{
  "num_hidden_layers": 10,
  "n_experts": 64,
  "experts_per_token": 4,
  "d_expert": 64,
  "d_shared_expert": 0,
  "hidden_act": "swiglu",
  "moe_layers": [1, 2, 3, 4, 5, 6, 7, 8, 9],
  "normalize_top_k": false,
  "init_std_router": 0.0172,
  "vocab_size": 28542,
  "norm": "layernorm",
  "norm_eps": 1e-06,
  "tie_word_embeddings": true,
  "max_steps": 7897,
  "dataset": "wikipedia_en"
}
Below are experts of layer 2 (counted from 0) of a mixture-of-experts language model. Rows are named router (the router's row for the expert), gate (a neuron's input weights, with its number), up (a neuron's input weights, with its number), down (a neuron's output weights, with its number) and show model dimensions 192-383. Each number is 128 + 24 x the weight over its row's rms, rounded and kept within 0 to 255.
Before each expert's rows: a language model's description of what the expert responds to; "comes before" lists some tokens at least twice as common just after its tokens as in all text. This comes from a sample of Wikipedia text that the model never trained on. Tokens count by the router's weight.

# expert 24
It responds to: Phrase-final nouns. Word or word-end just before a comma or period, often countries and category nouns, such as India, countries, season, District, However.
comes before: ", ", ". ", ".", "\n", "\n\n", "'"
router [159 117 128 108 160 106 160  92 110 138 184 127 107 125  77 131 125 109 127 165 107 109 107 156 165  72 107 145 127 120  89 183 125 129 128  96 109 164  90 148 154 125 123 101 106 127 144 162 104 100 124 121 109 153 127 138 139 143 145 115 170 100 152 158 108 149 150  72 157 156 135 142 114 163 156 111 162 110 106 128 122  97 116 139 142 112 125 147 107 116 140 147 131 138 173 102 109 149  88 109 148 147 133  96  98 176 149 144  94 160 172 140 127 121 132 142 158 117 102 129 110 148 145 171 145 133 177  97 117 178 146 122 110 103  88 172 141 105 118 138 123 155 111 119 151 169 133 108 145 123  95 131 165 139 110  90 140 131 144 109 168 123 139 127 118 130 131 100 168 169 122 134 125 157 138 126 115  91 144 146 119  82 125 137 119  90  61 154 149 101 138  99]
gate1 [120  86 102 143 113 132 143  97 126 104 170 155 140 119 142 155  92 102 102 142 135 117 165 138  89  94 130 157 128 136 134 150  78 124 186 100 109 175 124 151 105  98 104 101 133 150 160 154 151 142 137 122 127 137  83 114 103 126 150 160 132 110 134 184 145 104 166 119 127 106 114 107  97 158 117 148 174 130 117 107 161 140 122 121 164 129  89 111 127 153  61 146  90 167 173 138 106 159 132  94 139 114 109 109  97 137  93 163 144 116 171  96 144 115 135 113 131 113 127 127 108  94 110 156  47 136 119 123 114 142 127 120 114 111  97 149 136 161 113 161 137 136 106 181 161 179 117 101 115 104 113 104 139 131 102 153 138 133 142 161 174  99 150 158 135 115 128 120 147 126  92  68 106 138 147 104  87 153 143 133 106 119 126 102 141 121 126 129 128 126 122 136]
up1 [155 124 150 169 129 165 111 121 164  96 120 138 136 167 192 126 109  99 153  79  90 125 143 106 148 133 167 121 148 154 123 119 137 118 150 105 139 173 138 106 108 130 138 142 186 134 130  91  92 162 130 107 115  97 112 163  99  86 143 116 121 122 124 104 120 147 164 193 138 136 123 108 169 143 126 107 146 182 125 143 150 121 109 101 159 132 167 131 148 161 172 118  88 120 140 121 137 139 116 116  73 126 119 100 127 141 141 121 131 100  93  80 151 113  81 146  87 110 127 145 150 112 128 153 123 118 180 103  80 141 131 102 109 144 141 141 181 144 103 160 139 123 137 146 131  68 163 143 116 130 159 114 156 110 104 124 140 103 138 151 158 105  98 120 128 116 133 130  74 111 128 138 133 115 125  96 148 194 149 116 118 145 162 145 130 120 111 128 118  75 124 121]
down1 [137  90 122 149 150  99 113  97 139 115 129  90  89 125 126 133 118  91  92  98 134 129 112 120 151 125 136 117 105 144 120  86 149 159 137 107 145 103 132 142 153 121 133 125  93 110  98 147 124 136 108 162 128 117 183 117 183 117 162 153  90 165 123 110 125 110 145 106 105  99 129 120 124  98 111 125  83 133 142 125  87 139 119 157 116 122 103 126 146 149  65  50 121 131 102 179 168 159 100  86 127 115 114 149 142 137 135 124 165 165 130 136 154 148 125  84 105 154 137 106 152 153 141 118 168 107 133 132  89 113 160 154 125 138 128 151 128 104 133 150 159 127  78 133 120 109 145 115 161 145 103 144 169 138 115 152 118 150 110 109 142 109 103 110 125 103  89 174 117 135 128  97 137 100 154 152 152 150 161 124 128 124  49 117 134 156 120 147 121 112 130 126]

# expert 27
It responds to: Table cells, year prefixes. Pipe and semicolon separators between numbers in sports statistics tables, and year prefixes like 199, 201.
comes before: "| ", "0 ", "0", "1 ", "2 ", "3 "
router [168  96 137 113 106 134 142 115  94  91 153 117 117  94  81 159 111 151 100 159 114 103 112 145 123  94  90 128 140 121 101 163 162 118 126  91  87 153 100 118 146 153 138 109 117 109 118 146 102 112 146 131 106 120 153 107 143 162 162 132 145 122 132 120 121 139 122 111 158 169 129 118 126 153 155 131 162 125  93 131 120  87 119 157 145 103 168 114 103 105 118 165 132 125 134 103 120 133  82 101 139 129 100 110 109 133 120 122 109 161 139 139 143 125 140 158 160 146  99 125 118 112 124 181 161 153 169 104 134 149 145 124 118 128  85 151 123 107 154 136 132 162 125 109 157 181 110 120 141 130  98 118 153 115  99 107 133 137 133 120 155 137 115 102 121 132 109 114 135 120 145 158 128 169 120 161 124 103 162 152  83 106 126 154 103 135 114 151 181 101 122  99]
gate1 [ 88 118 149  99  95 126 152 163 147 124 144 155 100 129  91 125  75 108  80  90 165  93 158 135 149 106 132 152 118 157 112 152 155  99 101 132 120 142 119 116  91 103 157 142 125 142 110 139  88 135 144 131 120 124 137  87 125 171 121 119 125 144  99 175  92 149 127 120 153 136 119 129 162 137 138 133 119 133 120 100 146  91 156 147 110 150 133 119 130 117 139 122 121  87 109 145 166 116 108 141 122 140 126 133 120 136 123 150 111 136  95  97 140 123 123 157 120 112 105 115 110 140 112 123 120 119 146  79 115 162 183 135 165 152 175  89 145 138 125 121 176 101 134 143 131 117 113 148  77 175 131 165 128 163 118 109 158 122 119 125 146 111 121 133 102  98 150 148 174 126 124 160  91 148 149 128 135 130 139 120 168 130 119 136 136  91  94  78 122 123 134 127]
up1 [115 118  90 128 136 109 158 136  90  91 179 136 114 135 134 124 156 122 115  81 118 151 113 108 117 128 109 129 112 140  72 145 113 123 136  79 129  97 112  90 100 132 131 129  95 130 145 168 132 121  91 109 145 173 106 118  91 131 128 124 139 144 133 149 157 110 143 145 142 142 110 107  97 141 157 134 112 111 155 157 157 156 138 157 137 176 137 137  91 166 125 135 158  93 109 122 128 150 146 148 132 133 142 138 117 109 119 113 139 103 107 148 127 193 129 116  91 135 180 148  99 167 144  90 125 152 135 176 167 138 136 128 107 117 159 116 123 125 143 188 107 167 128  88 104 111 153  83 122 140 157 116  87 117 111  95  83 153 106 138 122 107 116 100 138 109 113 143 109 127 110 125 149 119  93 130 151  83 161  80 137 129 139 154  93 168 131 138  95  89 120 151]
down1 [130 129 112 126 132 176 155 105 125 141 162 108 100 137  71 138 142 111 157  97  78 117 135 116 153 144 162 131 131 129 106 130 130 123 127 104 119 170 123 160 171 170  95  97 139 150 128 128 128 113 131 118 161 167 140  90 122 108 131 139 123 128 147 117 156 123 141  96 117  99 142 154  92 183 124 175  93 164 179 138 143 111 143 118 149 131  94 107 133 102 151 100 107 139 171 146 119  68 186 103 167 144 141 131 141 137 124 114 123 126 159  86 140 163 131 120  85 168 133 125 158 135 150 137 115 111 132 147 123 114 141 132 124 150 129 134 169 145 170 113 116 122  70 118 123 117 110 142 101 150 127 136 147 127 151 111 108 100 102  97  94  83 141 107 171 131  94 127 107 125 123 112 164 136 100 118 111 116 138 121 150 147 113 125 123 111  96 142 139 109 131  87]

# expert 25
It responds to: Year digits, place names. Final digits of years after 18x/19x/20x, especially in taxonomic authorities and birth dates, plus country and state names like England, Massachusetts.
comes before: ", ", "–", ")", "\n", ") ", "), "
router [145 130 105  97 146 123 129  84 146 135 144 115 119  95 101 119  85 108  91 151 101 120  99 161 124 100  89 144 134  95 103 184 119 150 108 112 117 140  93 145 153 117 106 103 106 114 127 150  96 116 120 130 111 118 161 132 176 173 132 101 150 106 140 155 103 176 135  95 146 172 120 139 135 139 163 132 169 124 107 140 119 102 128 151 130 105 157 150 122 114 133 185 138 131 163 120 131 152 102  94 141 141 120  69 100 151 161 142 118 162 148 141 136 108 163 165 145 123 112 141 131 119 128 134 159 143 154  76 130 162 159 113  97  97 124 167 121 113 131 147 129 162  97 113 154 156 113 142 106 142  91 137 156 135 105 118 148 125 165 107 179 126 157 120 131 129 112 112 155 126 109 116 133 150 127 154 102 114 143 144 109 101 140 150 131 112  85 158 157 104 116 117]
gate1 [130 131 166 126 116 174 133 103 141 138 139 125 114 113 169 174 142 124 100 124 118 134 155 158 121 154 127 106 121  88  95 149 108  99 137 182 140 114 135 160 159 129 113 104 116 110 147 158 110 108  97 155 141 108  78 155 147 109  77 138 115 163 117 149 138 127 168 152 111  69 151 126 119 148 165 109 124 124 151 128 126  95  93 164 116 158 167 123 118 116 138 149 106 150 150 111 120 110 117 124 125 135 171 113 114 116 154 107 131 134 103 111 147 134 150 139 151 141 112 161 123 140 106 131 114 114 118 127 131 111 125 123 125 122 162 139 117 105 116 113 106 123  87 174 158 129 158 141  78 126 132 131 132 130 129 149  93 135 151 112  88 102 156  97 102 126 153 130 174 132  84 116 107 137 149 112 101 103 147 125 143 107  65  75 163 121 145 145  88 100 170 121]
up1 [ 86 122 136  84 147 109 147  56 138 128 141  82 121 127 109 112 112 103 131 116  93 117 133 154 123 124 121 111 159 122 132 133 126 140  94 147 143 129 137 115 151 115 136  96 137 129 131 112 151  98 103 120 144 106 120  90  84 141 160  93 146 145 145  97 149 181 121 135 147 151 167 142 151 150 143 163 100  97 127 115 157 100 127 156 126 129 138 106 143 110 114 124 110 173 119 155 130 130 124 153 111 106 107 126 118 156  99 120 168 143 132 148 137 180  94 123 158 125  86 158 141 127  91  83  77 149 133  72 163 147 167 116 138 116 158 100 153 119 125 124 113 175 106 142 147 129 114 144 149 107 146  96 158 109 120 119  96 137 113 119 149 123 142 102 153 116  83 111 127  90 176 111 163 103 111 126 143 146 168  97 128 126 136 115  95 119 107 116 143 176 119 150]
down1 [104 129 143 154 101 105 130 128 100 134 154 140 148  86 139 148 124 138 114 129 104 106 137 166 106 159 118 156 121 151 152 160 156 144 105 133 116 142 120 131 100  95 140  81 147 130 173 129 158 118 102 156 127  95 106 144  96 142 131 171 157 121 157 119 100 140  84 112 147 129 119 136 118 182 114 116 145 102 109 163 142 166 107 114 108 135  70 103 127 163 112 150 133 112 116 119 122 158 121 132 102 134 102 105 130 144 120 103 136 117  88 121 100 106 127 108 148 171 104 127 107 176  75 106 134 114 134 119 127 165 138 129 143 111 117  88 120 148 130 109 154 155 142 107 125 136 121 126 175  89 140  96 145 150 114 145 103 121 102 120  99 174  69 147 128 131 101 115 103 135 140 127 118 123 113 119 124 124 133 134 113 148 123 160 152 121 122  90 157 131 156 101]

# expert 16
It responds to: Infobox fields and year ranges. Colons, dashes, and year digits in list-style infoboxes and career tables, such as 2014–2017:, Preceded by:, Species:, Height.
comes before: "–", ")", ": ", "- ", "0", "201"
router [125 140  97  81 115  89 163 107 122  97 143 143  94 103  77 125 103 152 129 171 119 131  92 154 142 114  99 123 149 147  98 170 132 142 128 122 137 140 111 145 154 123  93  80 113  86 122 124 112 113 121 104 129 128 147  99 150 179 162 100 131 115 130 148  84 168 157 105 185 159 136 131 124 140 157  87 162 129 112 144 104  89  79 123 135 139 142 145  83  96 122 151 140 145 145  95 130 125 101  95 141 135 113  88  96 151 140 121 110 188 150 141 130 118 141 133 119 133  95 127  88  95 155 141 163 137 181 123 110 138 142 116 124 109  79 134  90 144 153 168 127 175 135 109 136 152 105 113 139 143 114 150 163 139 124 135 124 134 146 113 182 122 121 123 110 105 102 102 162 125 109 151 102 165 101 145 114 118 147 175 112 106 137 191 100 126 106 154 165 116 113  93]
gate5 [156  57 149  98 123 115 102  86 123 122 137 134 127  90 119 103 175 129 126 129 117 154 192 157 105 141 105 148 107 159 157 195 118 149 112  92 124 125 187 149 141 121 178 110 131 124 128 122 128 109 144 120 137 115 180 118 135 117  61 152 125 134 126 157  99 170 161 138 170 132 146 118 139 135 133 120 138 139 159 132 115  90 116 126 132 107 167 108 114 147 137  81 130 160 121 152 117 110 115 116 135 122 125 155 127 127 154 123 132 130 116 145 142 112  85 167 140 162 130 167 106 116 128 103 140 118 105 144 129 128 101  74 100 145 164 129 136 109 143  87 173 145  94 144 168 150 107  90 131 128  85  98 136 126  92 176 178 119 154 150 134 124  91 147 105 146  84  90 126 111 138 120 151 115 134 135 132 171  91 124 142 100 134 133 102 118 169 160 157 124 122 148]
up5 [126 137 120 134 171 110 108 157 127 131 137 111 121 107 151 113 107 133 112 112 119 166 109 102 148 134 154 109  71 142 159 151  83 100 129 162 135  89 168  82 184 111 138 153 133 139 156 110 151 144 118  67 134 136  80 161 109 130 123 113 107 121 140 134 111 140 121 160 150 122 125 104 100 132 151 147 112 138 119 111 179 137 155  74 123 108 143 138 115 148 116 209 106 119 118 151 141 108  89 120 106 121 104  82 169 167 153 141  93 129 163 113 106 141 173 121 159 128 141 134 116 133  99 122 149 125 162 145 151 158 118 112 128 106 129 122 166 139 135 153 160 156  73  89 130  89 125 133 125 148 148 167 147 125 107 156 121 116  98 139  99 128 137 138 126 151 181  90 147 150 111 114 117 110 148 102 119 119  89 192 113 116 175 157 110 118 128 135  77 120 146 127]
down5 [145 105 150 122 113 129 104 144 155 148 184 119 152  84 158 129 167 142 136 134 108 119 123 136  84 134 155 150 136 127 133 113 136 106 113  94 108 124 205 123 102 154 167 132  91 142 166 134 126 140 121  91 129 164  85 155 163 130 141 154 108 122 117 106  87 156 130 182 102 128 124 142 120 129 123 100 151  95 128 120 140 136 122 123 121 133 106 168 109 130 129 101 118 145 105 104 110 132 161 142 137 127 139  98 106 165 134 142 110  77 145 160 101 124 132 114 111 133 154 143 116 126 166 144  73 135 140 145 118 138 128 151 150 159 139 150 116 123 122 109 108 115 129 117  83  92 178 130 163  99 111 150 143 154  97  99 142 137 136 117 142  99 117  73 147 120 100 102 109 114 190 118 103  85  94 146 123  98 132 125 133 104 139 117 144 154 123 163  96 115 130 116]